Weights of a small mixture-of-experts language model, trained from scratch on English Wikipedia.
Size: 8 layers, width 768, vocabulary 38585.
Experts: 64 experts in each of 8 layers, 176 ELU neurons an expert, a softmax router, a shared expert of 384 neurons.
Training: a variant of Adam for the experts, 1176M tokens, 8973 steps.
Below are experts of layer 2 (counted from 0) of a mixture-of-experts language model. Rows are named router (the router's row for the expert), up (a neuron's input weights, with its number), down (a neuron's output weights, with its number) and show model dimensions 192-287. Each number is 128 + 32 x the weight over its row's rms, rounded and kept within 0 to 255. Numbers have three digits each.
After each expert's rows: a language model's description of what the expert responds to; "comes before" lists some tokens at least twice as common just after its tokens as in all text. This comes from a sample of Wikipedia text that the model never trained on. Tokens count by the router's weight.

# expert 12
router:143139077147073171087116113092090081130135086154180063142090157130075158093102115130142131092087145099097175131070071152097115140149122158168093147141088085095107155154148093157103091141108139126092111091173183101105160116148079099138134093176129135099110130118127060168167165116166104126
up0:051120104151154082093129137081151051173145108146107110176085094160137091101098138144128104152144116152106151132105143159155083153164134102116113124141134096153191100117161104121097135074081173159182137062162109127121099172109073128153056191144093122094108144144162114099151094116184147092
down0:147144179142118096137082110108085113098133181065138127108124122146160212107126103153089113152129137123131122141109093152107097137109110134214174168143120146098065150119096123116166106123149102103127139072147154100079151101130103161106084159097138096131090117180128086145145142097169097166
up1:134126142099138071148080133144166125092190080174102113149129091088135086044132122132068106140069133112105111154139184077156159176136117147174133084103117174123136088187152173149145129146176146139121112085107147102136099129147150201145117093151086064087140127147126205113131184066110137114
down1:110167120122091106177155125151145142187095132103125141151097131138129156162135061164125147107068166115122119070076135139132084139033168174105104172217145131107087143088162123080120147159069156119141208125108115112159135154131163095117078131092105194165119128162110192102129144182117083170
up2:130175124117174105117107131146127150105064166098122086136128094129096145111115144144121116141153115106157120142160183133134167070148048164139114135114122128147160050143075085152107153150085139116124114181066080148119114135150168119148111049109087118115120208133115135109153153163126145065
down2:123066114066175111157125136087113155160156156131147137136090099170093149094117140132100185124113110139108083124112121106098135139073156086160117114146106122143145185183135142131177121116122121098079175106151137139183152096158166083083112095143138144208116122118094092160119157069120126126
up3:135084111122124068105179133164167083108101105122094063084109146154155111126138140132137181087072107138143156150091120099078134135127119099124152200138068189143171109120167111184188131130132148093151137123121136173087179131128134130087151117086131134121184141071139160094068141171096097160
down3:142056133128060162171112077152080097208140073147138103156099148146113133139164152136122110111150072134081061170132099063111163157083145145068123158152070129167111113125069152157124099184096165114099154085107112146103173120056103162120142095123128180132126144159116134121159126108091141120
up4:143151132096151125112092147159122130117178167116104080144156142180121143122160091138123113162116082187096117096144119105124189201119046164105149182119162130186142159106172077131126181129186099160178129101149126125117146144161145176091127125168073116090109161160148104133157146106124162188
down4:084130147137147136174117172064110110084137158131136123131132120082151120099107156139184050096105171127119062141154169125155122162090153156149106104109090146127097149152077153076148156089084116121149170107131134129129119145084141199127108151130140069148161095116134105102109128141100099136
up5:166160109144075143127142143075107117165125107115098168163115103147111201158141094178068114089076125099181161117094197185113100058151084134146108199140092071134169147116079101090144104054146132091071135127057157129099094102116120082171119156053098146133115131077152155100117088143110113111
down5:077082122120176099090123152106134146075092117156113145156158141130157145084089128157155180166117118104155100162059113099149155202095121112174122128178107194115119153082181132120173065038136117128109131096215087082086109061102147177086112117103132104108157176107115115162122124119152108144
up6:175133117097147108095041122205109101109158109116159087128090156139118102092129131124156128112105077105161070084153139110140133072128091141135176110140104105129100152086130111130187099089129167139082076056121148164154115121087102145154128151078092198140112160159161140155162029160176117185
down6:040129142145112139092143140147124148075111091122114162118118144138083129163170109126125093157144160135065108128140166153158088085159138165149137095130171146161156087120114121150111084087112158092157108150077127116083076160145192105146166123163161174167147160131110148172150152122072135153
up7:089150109119160066140152084104105105106049098089165099110143148126129132065115146093146125134079112083147138107117119129123133116082118119160157163104127146128170101134180118114149107166093153121211141133195092142146159155150149137152123109129121074119121122094062073197095171156120137091
down7:144139131045105093122167134148117175125132129078126076134160145101155128158122128172059184164108076110077099032136109153087162127152117194149122115154169111080120176135143120120121129133140147162071161134115154100158127126161137123147146181159156146189158161152203138125141174117119126128
up8:155126151086107114124084084140099078131167126124111098118147105133058105086105110138097094107109171111135081134073144058096126131084111139136076145100142157131110055126142098085136172077149174063097097108104116106115136134158149160164189174068121142132143177159105107104096135113141167120
down8:075082062116132133152126186100068107152151147130140133173150145078130159137167132186096116087118178128080108139149121146109125135176138156156090110168134146113134171102089140162146087104046130104101140062089124098138171161066142129145090184168113130095129109074114101083171148123062168168
up9:166057123123101126158125133162097155102107154169140177175054100117131133206101061114108107107145137138172134089134184142164106074135141132188081108163142143126110145157192078057092111207118146115108156093172101133163060151147127129156159093128095170136130048131102104094063080138110052137
down9:089133162104085138084120082102078177143093105141064130163092117117091147164125133114139159131112128078162215066133086150172146078096114139172174166127155070166137129100139151132151099164082194160117165148227100128186073099167150082071134138113104154046100093183154128117170121111146119092
It responds to: Dates and line breaks. Line breaks ending paragraphs, plus month names and day or century numbers in dates, e.g. on 2 November, late 16th century, mid, summer.
comes before: "\n", "-", "th", "|", "The", "=="

# expert 16
router:136198074108120152157098094071105119107102119113153204160105116186132135142163182141123113111119222191104108142061105122156152184124087150119142068141122102092135096107178139088082146079112091059117086161133142073160099125087153139141160178126126128095153126120090138113107087133120173122
up0:148104150133149147064202186201118120157139092138105111158093084184119105041130124095051161120130137077146070125112143148166110109157148159145158121105180122141061146078094121159130155118123064168114142123142118095097085089090096160140112126139156119098104147130098132116095095120175119103
down0:108126121099142138094180107164179123144134157097058124142139112092130075123132134116163121124135132151149156076149154102071103090110086100152162079140167085127150089192136101178078098165140173133080094090157170130136118103123187115150159093127114133133132142136150177135087128160177194148
up1:103116066177149135147135168084097128118154117125093144079138146100147111092160115066085117165138134162163115117165090133121092093112125113185065107133120169142186134129130126132106114102156163170181130128134126110114163133098163069152153157134128157153061164149158095142162103134115099133
down1:110176152110130071154087141083094136127084140141120135162124151143148121104141172119142161160118158086093157152129138203093112111109166198186100123139127123087136064103182143148172112115121190157144108171157147117215105048091117152123121113143114073119153109065154087156105134130077139144
up2:122096098116150134073090092156091075088119117128160180108097141099161132126141089193153103173126134100137129152156112117084132159156166193160098124127132111129122135104100158116145121128164115093116163114178108161140123176104152140083138144037100110176148102147070109087160108095137159081
down2:131104137160184152119164097143091124150171122158099134072219087187139101095111098151095087197119146139173037126132137156170140134101105156129137155055104151178144124101129162103097126115088151112098130152064118102142144164089118102160168114151164141142087116105072163155182127116095141117
up3:168100083114156082074126159056105108119062165133113107117107151093076113097153145115136060141134086158140081178102160150152159122124137165075125188100087114103074076155123082059060092103119156103154099106162094124127085119143091092154176113157159118158130166194150162145095159103118134115
down3:145182141130087150163149097122133099189131110126142099160144113123108116122127082149128117088127129150160102114112127130085175162105133131150061186153125125153147135082152143135125144168098160079151091098087131135153134071103094100125125094096136093138155123151186121100103072145072192154
up4:106132125183070179088098129127154150084131117075143099119125114089158078109104102144090144133169104102141136139122108124125119108050122162056106170134184113160176100156080156100134123155156083143117076154082093111185159107154131097122085082158160195094146111146118175136125141100099149099
down4:112157144142117170208069152134074180147179099126141131173139081176184189082165120143158158204136103117132148096125099160122162145102099149143132188119052158110125112083158123147204154151152154097084153113103096095114165169132138131178079155106150090173066129103107139119129166104109146079
up5:119107067145122168100099115096158140092093051132131060106155108130151124132087170076110128176171151056110169125128147156189171167126095177186129107162172091110112120125136097092101096166107125127102140162171168119109086199112140080102107168045116126113133179172076127213180130172124133097
down5:105137181192141142100183120186165061079138189159094160131159119169087185148149139129127119083163132163136114123149162101114095123120128107121114195158124178131144102071128161137105161154179127069153118147124175145131119098137207151152139058107153164148172105133103149071099156162105136117
up6:122115140089070141141121197174115057085111144151124108104127172075066156182148107143121088123156121137117104120184113163086130126137103135137136104117061050172106159194172102106111154157125097153147110113122052135085156119107123137114127092124100140111108119100195101174106135116135146111
down6:128131072141142166198153097135076130187109139135132084141160141134160119168084181063110125090189124139120133201096124141078107098177176156090170143157151135117091161141075091102174148114126119108105146119119113135134099129087130138165105198105072146091085159132113117143079142124120032087
up7:135100177117157123132180139171105113118136187110125113185181122129180166096111118195095081105190134125067095124150114110148144114154116200134093140082108120091150096148091097073151128142143119147133125155082094166146088112159224133139130188110101135084090120167096197096112072129109099117
down7:169120131155079092135096098143084156145161174110127138122031124155158151146174171167155098171157118115142121134156072153150093136191128141103110169134170082141174165169102107102118092187153174106154138081108092097093138120142150142143091084167071146170122100124152085102106097174116105080
up8:094115100197131138117137169118163125140137166166128101206120176096124144070068161156099182166088171195146118154068087126161125121145151118192160143135140109154145123085163162133090184132094148101125215120152144174209167194113124141081145146169093146139111105114129085144140136163148119083
down8:146115154102157120124145167182136209151116133096102136178134109125129129081166171087093115096126145133160185168150123061058153108082129199124125135137069181122122134139144166059130133140107112102110078166142166122113155098103134148156106117100103072131170082142110143139134123145134094103
up9:142089143178160161132145137122116149068089168146061137160071113130147175138153134157147089134152063166118116096133164130136108137113113164128097148122178137165053116150123114145101124179206108120101179083116203147160166111148146065157136147156201140170090124105177136095163142135104143113
down9:155146135166097067115136158124160104093128165081121082142129093163120120125154208098101085092100092164108085196090126129103132132104099170130141144128113113157128091126157127152179100172209079150184096114158140130101158121181158175127155051146115063199094127142188098111096113111125158130
It responds to: Verbs and "as". Main verbs and auxiliaries after subjects or relative words, plus the word "as", e.g. has, became, can, provides, "as a reference".
comes before: " a", " the", " been", " to", " well", " an"

# expert 53
router:170073128068123119119142130135070118097161132107125097058106104101165089119109178096132169175157118083132147105119113106098102168058123210166124119091135139175130189193061100151153138113105111098125144115098144114110082187161186098116137154156183089145144045146136180162168141146132149182
up0:099081110171091106138152157130211112121127084162082137075133085138107097151173108153153164172192126075091186138155141126116066152160098081067082152131133057155136135152077138124098125178161116115078097133156161160124074153098151091073105120082129150108139096110123124128111126165163086115
down0:089129126084151089097120128185137126065109110155141083172102175152146174094084149106182135114070132109132122132126102107157153082093110176152119200098148174093083097095134127128167062103144137106116075152124137154177135154140122170094115169126102056135111155153117096160157173119180101139
up1:098171137088133105097152110105145110130099179170123133149065121165142142165132183148163182174142151165076138170153147145102167158162121095176160121125126138126091115112118151185152155201137096098151080190213099125145091121151157101063158143090149099200158142095178150123152137113132078151
down1:116175183111073192147127152102133136185167125100124144094102121106153170147178116057148112171148130099107124072121093189165112170073143138118110152175128105148142186150077128092069077066083157144092151113150149140139115125106140131222112174118095107095092138141087120126074083115127176113
up2:136109169103125132189099121114197174118055144138107096105124116118101174095139136070092094144164122123140118104131132110190101147183148149165203150085137091079138098133117178058119050120077130148083152112107068113103195101133170109064164100128098131116165103133110118101069086117131187153
down2:086073131110133144144098100153119148126143110165149108107123127128132188135169131169083150131109087155203120097133201102090157147126172135127113114114124096117105130125133129202153129163163171165149123191061098139139169113179133082144067095117099079194120091132137090083130167118123143115
up3:142148116134084116147193186113137131138165099083086150183113087109189124096126124104144132129105087103057137162147139030160090139160064118119125121085170149091173068160177155170177107125106101167172108116179119152175141117125122133085157135138174107091171088104132094148116143123124110138
down3:131115091084121183184101071081135153130187117149111129088088089107156141178188158099078130119081123131156151057115190163148108148168121162153102149095135130123114155161115128154171155104107149128070084087110164170079118165134147133137168189100156118107078134170158136139108104101108143122
up4:076150123081092159126147130146131182152176098181153175086134131109182130160092151101179110184089116120172159092093160104099137155153132169060120164129106144092102078134133136065116136137140154103138128098102149143125130131092134128170133152069157096122162135122048083075153165147155155152
down4:092120178115116117157126134098096169078124107121103195151063166055115158159141138127127144161100132151106146127108130153143142113135173116152106180157072072141109182089072165115182093162178178176095125080090161185131142087135136113087120105167138107180158164173141097128102108149120136151
up5:211110181125119060110140153128194135127111180137107106158166083100154124161087141157187157131162121181054113083141111206114168172114061135113077132094204085158136141175187149178138112188077146115157191163104171128152158101130156155141150184174097060168149165131077159103135149135135151170
down5:039146103098119132133133172148151145147089132090106122192070123137130114098128105049146144093137148081146124106136083063126108120059122122104150173125107131154105178152105124073109119157112127185142145160105136161130087164145177136098139137098188158084180116155153174122110182138118177105
up6:097170119101100142125164096148124110100136108104178162110130144136111068129175110103162163069124088188156124065081126145152146114074143190139143087175079118134172154177129147137147182139056111123149120132159096140154139074110177129147129172076191094132146094078151155141115183061117093093
down6:112138121130138086143119083121142158214091140102089149158147143119073061136099149074123166155155165157083135161136131069170091174192148098148120152093099122108137120117133144100117168097125161150142181098091092149095135167099138142114171094168121169098123119135105128141186102136129119176
up7:113113152117118109113072053176100146205193110149068146180163195149113151142175128155121155133141144077175146070100155177157091094185149178106085149123165106136105098179129125083177079195115152126161142092108102105124085140089098085121149137112100164113169073172151083094175091132204138117
down7:136094141151156082153180149143172107157153127110130121181124170146169187109114102112095123146152164119117133113082142123120182083135107105118113198083120086094118147105139164137191102068189084099143126122120170120166168107170177173110163144120149131170131146141135085141126180100129152094
up8:170109159080097166146143151089054072096087166156127091178155141115132113137092085132141098170161023141102128172101077111102054138180085150155160132179102139109153106099106086112150132150099175135105099113145153102178149147160119107162162147142134158130142125169152104189086125094182114113
down8:163174099138158116101062037093131169150147074122118118076144157135172111197077137101176108115072157135139165116183147147148126185126145126081149136149138110119154113132124098186133124161108109113159078106156137195148080225130104150084186152174105129139118162096167177100197086144111149148
up9:079113104155136033085101153133191108169135113083122100137139163117111117122105108135107137084120157171063086132108077149085185099124156137063142110101091123124165149144154130113127094101118167136174106159118140131142159117080074160159128098110135122182086134114107145135170108122160152167
down9:127166169131078119093174111104167158151160118113045090142158102097091142091115179117152140143170150134185112163111167130130106180083140124123106085192137077118186184156122100094146063146150129073125147133109086132075096179091144144109167146158082106156099178126149115116088137115124099115
It responds to: Table cell separators. Pipe separators between table cells in results, roles and discography tables, plus line breaks and dashes in bulleted lists.
comes before: "\n", " ", " —", " No", " 1", " -"

# expert 8
router:069136104173170177088165112124161144090110094084103162175094077154183139044119115171176173128125199153108171110062136150113113153166135118060123101105128094144170086152098155183181110125077163117132117145114138079164179146144156082166105153125145179123163069134162072172095129151120128190
up0:161107128059069163178164143156132130092148157093120149163084175128148121151115135146164097137150138134171136115125090116107132084098111140150173160058099149143034184181116121131168196103161071148105183152118109111082078128164136133153106136094173090121133157106144152161148112154060143118
down0:125135146138192123125117182135169132154163138150168073130125106121171206092143161179107118123109163125103129138103139150086171132156103111103102154143083176126142148087147124158106160130130114096092045113156112119178115196109100147096168117137155124122207130134152176133062119099039143078
up1:127122141109097143156122132155151080088133168142133148212148129083121163157108076142132152139089185059133162119131130116098092127145136061166117131149122123126178085104091110084160077153111093159117121109142111147130154092093098104179171096136144130215077112114167156078095162100157105152
down1:125162178107110117113112145151137104095152107090159134105137145121185093173160152072150134079095140179097111101134106162178158108078119155113114160114104105147111119152098150156102095173175120107104126114193130070111080149087097104158114115146139123143108111132089088135156097146149145140
up2:117147131123201126145117130102113082173125179082117109100117140149088100083133078114158140134169158148174074096117108158126153089095086145119166146116105110176068134128151120141101109079045134128130207136193122128155113113086128153137133117073113106149143174094135166124082097197109179131
down2:135108104093190131144160076083148142108119120098126161121118176095108127116132146120180164120133110199163135116168214099139149139130125120194071115124152109098175109115173153074155128159151150124103126152138119191111160091108086122158096181172196167143138089145063136108124129133059106150
up3:113116134154100123108145139139102165154112071111188105083149103138172103168073148115139091141125107093080078094102191083085090091190092153171105092135128122112114118156109113104152195135113062130116161120117092140086188140128096083118098135043080128207092151137144060119086072147110122166
down3:137115121156140120157134121119172131128123177155160129156149170165134159094080113150156140102155130175180126173106129108120152141088119105129181135145084179066096128088072100140143095128133113140150155127163168174097089099156129135142094094123104130142162145161177141158157131087079116170
up4:162104144078129114147146170142136111137124139183076111103139109083112126147061109077133142229116127128105051123181095137154094104099158173155140206097133112122115180141123058041179151159178110097183190172111172129162110120164072114131122074064127126103086173065187115135204110101167167137
down4:145079151128116100139129186109082100166104159132124102171154129117072189074063113116101100156106107076128147128164135115108116132106122135145145167109162171090167111117154141098128158153125158080155133105170162152120159117160082128126145122112132116145065130157170181152086103114147103052
up5:146071103115187093131140088170115115095166102121111145098152189159160083107156192114105163103131126173134119139177101126131108221157146190087119175184085095107098153174096082137124136088115148137100157115166110186144121099093141113103129161100183137121159163060158100098097170070195165158
down5:115131129120192126093158094134146126090139143193167089062131079165119104143150076088162118109091151167167054139115093161167135172088124101097117102096110121108150115117069186087112203130143116098143171079081137152183091105112158114085118127143101152119163088096077126131094119148157104093
up6:153112142101164162097089112054100105163182098130141154097091169145064107081099117098147093079102109185103141144087128150130177133128128103116131169106116142132176082099080147117150118120156107128045096156150123045076060164160116149121188119134133098150159147184122139131074099160125104088
down6:075117111137097123106130092108128160157133066151110147177158192126110141106098101160096140165193128129146141118079148201073105127170094136076176147126111173130094121047156104139094140111095096056145105136093129104154141104115168124159140117103130141064111117087097100129116127146131110110
up7:073038079184112102147157146129133140126159105087074069158171134036122139149091181134110152124134156177064156149171105179105069165143168156139111121128149141119109121129132091081142120147179135107142118131167175138155163132107111127160182120076131136150171076122082133124132132109109150077
down7:088139202135177106154134170129192135108145141152152131072107111159136076114144152063094127121141096179132109131110156149102134131108110146131112152081134074109136111101099139134129146147187165180102095138077119195140171135147092056105118166174144159125121048096103138153097084116191106125
up8:112139090169072148186086137144110124093098065167116087089112116050108161170119148135138102150101038115129102139150111151169131163088090140128174150158068131160113144128175152165142161110137170129090156107083133113156084133156180085142134127183122074103144120125137117157132068089124105164
down8:090141060091101183093110121181145180130150126139136119136116092143137122150142082097183113163119096118171096108137105112183087102090113147190167097113190159106151145136114047097079166135158166158124122140070126162132171112119069111050124154145074144104079096070131150119137178100109140099
up9:124078083085163092071141074103096083109144146137176100170179124109110139125144104173097103171172115091112147153174116072111147115137067118130135101126133088118101136141150090124182135083159134152185155122083111159154098112159117145125111118162105102206097104118086156163139124166125143094
down9:179093137134099147134099085182128125133177107050155145116192095165161081170142088125131183151102092157092100128129122145122123132100137164152111118135122149116081118105097115092101170107170070104128147151150175120175110117110147122116112179101154114159165108111132133098165107131081121155
It responds to: Infinitive to, modals. The infinitive marker to after a verb or noun phrase, plus modals would, can, may, will, often before be or have.
comes before: " be", " the", " have", " make", " a", " that"

# expert 32
router:098123079162112090177144106154109096154083139135088105141145120103121104141097128156113094156129144093114135129134122157080103157161174173194101112165167175103082128102097149124114144190085110111095144095199120097088160149049163102070117166124111147086120099113146163119105177110138171118
up0:080140091179176137087147109183163098124129120156088133147149132166162167147197131159132118127137115146107162165109092167150108138164103058144084147120197143130138101131124163182146131149147161153106067103182113098054181123105125142113102096166148109155122162095102176137114121074125110160
down0:149122156145106175121137074119131137122141044145090121122205079114102149120161107102086128162134117132122067072126171077123154150134139078099150178082116151089150054095171181128134085156150130149108141157089144157127177098187140143125177130118165122119063121075108194138088133097099137137
up1:092100167175094196160117117117166188125097115164114139094130092165147143137145168085162100159068146092154175169081084101120115137049099156169158129144132148143135100166144158150074187130136123183091080160093143090111109149143106153178134112124131113097163101149137142132181071160143138149
down1:183154135132104114096194116116115115099154120116121159167131159178131075143141108133173093165132077161079125135147129107117135116137156115076114141166136129110107116088137167122105069087173171131154111136113080116118126137180065147103129220130151106130139162065127140200115103145144130159
up2:162146143117129156142163122157164125152086156153090135182120073109167119101150126157148112100134173106164148060147132081114128121144176172128147094137122129143165113086208114096130146189167149135140154128164141156102094090092130141110085166202144108150133146105167132145101075115109156081
down2:144167133075112170104143123152126108087100127125141121153100140196129100101108179087125160139096141064129057185153114091148139179115111095111121088151145150123109098088092138098123188127133116127091102164114146138140085205118160146107123125095103188144110098128088141115141131105137155129
up3:128114118132070120157154068111127137155166120079120130064149165128172153141141142073117074149167121164181068137146090161212150162075120184141118137112130099087105128055094074130135106134100177119181150150160142125059136134086130165150151102121127149197108113145116101105166064191076130119
down3:096119086057118108139147139189144115101075148101139134139132179129086154097129135130124109133096055123120073124137107173183177157126127100134152137134115143133155099101131142116106165129133151114143155182145120116103116102108211161085156143165101128087148109124097078146132091129152160092
up4:088119097076115186182104115053143150096097131130159164174129062139165136137090133136136154165167161110115182111067148141095106092104076130133119104117086122147159155118122104157184154121166180056087136091141091120171137113152137141161103140083146120175150076108074108110145167116105083090
down4:104138161169175125118108102086110106104120101128109111138144140106135128084137134115140097139077160234120126183149112141152106087146075156168119132066167148126188160161134134097081097166118115152123108184101141174092127113136081166118138181101103140119127168128151127156164086128158050128
up5:159129138115132102094118126067077140107091154157189113139124087115106149140168139112109140122174118158114134146073175170172188091155143132068125118110154107163107122089126098089090178132147088122119119107112120130166136184108183129204138116130162149156089170097089100069112122096073110092
down5:131125109083143118132158141113114101142125118166046134129128138085195128107150119090050096126139101163094095071092147133150128124071165125111081129102137129173175110148108158072184050132160175141157121100116167062048049091149200152108153153136157087160047144130177105192168106127135107145
up6:112091086147093088126100111179086152124134134112107053173098133166103185114137085161126111097136119077151152105059161083081138055101151092126110154095108136123159142137141155166091169136159152087120172141143097161139113120143137118089107108134141167081123184124110132052118079144108181114
down6:159079132110179174071141127107117069142137122099083112127095153097158137109098197176092115193108128166144134135148173134146118144096113116053100099155102059095106146117119132083095080090131144163118164120096150161108148128160108126101204123124115174123134115133126137179136115110105097130
up7:113171177076091117219102122122124159178151151109140155175109182134139107139135085100104096131149128170139158103133119159154089111149133104102128163081108102094050097134145176126165192155108160173106174131074147176129177114163147116152063139140102128103087185125110117103089143124114171142
down7:120143158099139140073094134132136088156153106124165141117099174131065158125128153129163135137146175117139059156148125136149161183106129059050116144139154095161171149091150121116109099145128115110115115099105150123146092161068119109160181183140186143082164165135145159058111098159064101105
up8:077092106047128177111134177163136146147119096127129054156134163131170166143085136089132119149108070121136153177128134083126134120147079153114169129155124152165154123183129105133194149138128120087112159167140139137093138131116142119168151075139094104104084105115135136186150102138171151149
down8:109146092195168158129130123134117155122113068138102210112143088127177112122067101128111199151110153121109162047154111101084058129152131151128127195114072150173135120173159188104098136153082114135120098164083145146107090144152169105159121145111128131086104160085142153172154110135076144176
up9:144133089165174129099097153111118200144067171099129104148123102152116144138158127092142142059159178177087084117141135183099090106088117066149125147121076144089152148106078117147138177124133084121127130156179139153101129104117076161139138035167135102120147155158091116133138080123161093129
down9:128109133134135102121163141173096122128168209090060142088112075111173175090151093159186079155144093114107147145075160131196140108084160207125226104088091093066183096168130150132158111108151095131150097090091120095131118166090174110111114153187088162119097174143116142103189196095126107118
It responds to: Clause ends, table pipes. Sentence-final periods and closing quotes, pipe separators in wiki tables, and founding or release verbs like founded, joined, launched.
comes before: "\n", " The", " In", " ", " It", " He"

# expert 45
router:148159175067120076168119065088072115170089119080131126108141152153115126096150200138107172093102191100105135096103164129141176101107132172124063111129084180120105150121153120173141162096075052093129096164094186151162135144114168160122127187110174081126140137175115115135122163098103091155
up0:153092091095181072134151138143131128097109113107181107106101176052152094101114157191142167079061095153113141078150144156139111129140148177126091126102155082168112164154131120152105156211153159139146119184119097158137203082136096126078138149117102171110058171052091133084122135174062124094
down0:107166191138101104110157132128112138099158063013184162187142123110130150118164102108145167101176161090144126127120132148171086118119179081159136160148134117162108066118165172118128141094126052121149065147155148114122155111136110182149123159119111133146121127161173114125164156092133154152
up1:121125103105111162125108083123179085098111083118064144180084148157133131119164132071102101074187158126077167141072190207117070125064174045115095152126125083115124134137120089125145087143200127074090099112110162046138130153130147116140084076104167157132200094119167037139173121152111109138
down1:161101173172113109137101136176126092127078148142127054145085091069047107122140123107122121154112157130049085135156124189126175151092089107163151119148154101155101149185142160152129153061145179220102145135122119153076108140191122154154147113140102115093123161123213121104109089129110105134
up2:107123127173085140087130130088089140109209115116124146153133136085086028105113104140210154157084162113122174156130130107169100118095167117169118100098103114114141112132074206146076151140165125099129066147179170112085191100076187105114144137145079087098149124212150133137155124135097099125
down2:104188162131101087110053027143171109112170151096127168115146188099141134117131195209195091177077116124054102175105170139145192150122179089136113078131138092168170132151107130101157099139149168128176112168169127115103180122115091101057129136141117145089137090148109185105190125136151110152
up3:093118145094148076166106101133169145078096159141078107168090140130116162149157104078121089155108115093119157110160211148117110141123101131138131082052111162130126094058080153143114153126120123158105122147139184163062093078095165120198151128111163147047193125123160154147096119138116082124
down3:118052114075117123143140147109186077110103124105140101070132138091127128119136161140124110109189112063140078135083121103181065102123103105103098122065204168138154145056128107136165091162099142160106121125105150087155129142173132101172144145094151117108164180104102150154135168109100172083
up4:115113116187121111112132145098094114154178144189166139162153144146112073106078174132105103151147081174150063147113094099141144184154120154162165147152099089146149132074132129122108096107170168089137150117161161126112103061154138136155131129136135184168112151098177137109114191076184149089
down4:101159168090140108149073136170123168133088170136080080110194133098146043140085188123102111114131138119117099121136147085121097121128118164118206135109131065156095161115140149142137154132120195136124073121152106111155195173124114088092127121137146123119078144106154131125157153099081091058
up5:074120153102113132086087098107144101112137127128156125201138167164175160134122077054161119096103093108093135097149111148117118181123049122133100125125131100136098147093129157113186189131111134144093147135027157113047138087140084109158055081118169140148128129092117065129190150092071108154
down5:118127105054106089099114146141146123085089149145164116127136126058123126161134122110091102096146100140164037155108092146140127130123087203136053079122170150113106156125110136072105158121167163119164192089123115153204177161186110115118087113130129069177159140128048151122151132118082116134
up6:100103138181104133094093089118124146083097066127091144158082144148131113053134076121117142133076130118113100131152154107116141114110103138129081093093155092123127117117038152149138137141110118095127090140148134094134124092077073168138157171111091177138159104117171081084083094127123173135
down6:136141098091078118160071129128185058095146076095125112098079069127127136184149083146121087079096145160155134143116121080154158105116170120141141152156158089119144168117093133114101121173093142088173108089162141164114164126134148087144115107131140107101109095105138170104122115151098087167
up7:166099095078134046139132112090162158167098090184102136142127192126079120167175127125110074124113117139136091122180157183140082165116093122138114128120111157067134125104128089076119126119104198146083123134085146108151197090137117151057135156190116101182082049142103125068102122092152107166
down7:132154108098140129135154066109162137161145087143126068182180124149136157077118083079131154055095153094176083142118149098135111111106174041119098115092117171107118147143097147125093107186065180058093115097071083111087122127069118196134116153144191108100145118138161149115095084153089145114
up8:155098151158114156128123144107147132104182115150177155175121186141140203099163156156192159123152129052111116141132147166146137144135132146139107179096127070144122176126174176071139173134121149177065089198102159135078161152144137115112150164167135102138138141119111051147151125154146097142
down8:088136122115146144159095095114079162080110155149119113085122111107088131126106177129150140119115139165159096157099134126112140144139144145173113160114135099070134079120198138058143133085117164107076183121139071203139103136132123173128118130159174150124126098125147128162158111141073107138
up9:126111120128176109145145173160142136054135124087156111121116072142124105157112098095190105170135124149099095170166098169080131118127143094165131112149129118169077124109047124152171140083145146179178120199142131152096106088128107087115089213095101112103158159189112182115156085106126116166
down9:106141132132155127113112127120200119119151078097130106099155154155145125139149140103199124130108134136132132149130148084246087096139131182156121164108116149091121134187064113124056086081116086094104118196119061116129167123126204076111124130153140158094129085103067190090188141096098171103
It responds to: Pronouns and verb complements. Object and subject pronouns and verbs after to or auxiliaries in narrative prose, such as tells him, finds it, going.
comes before: " to", " a", " not", " that", "\"", " with"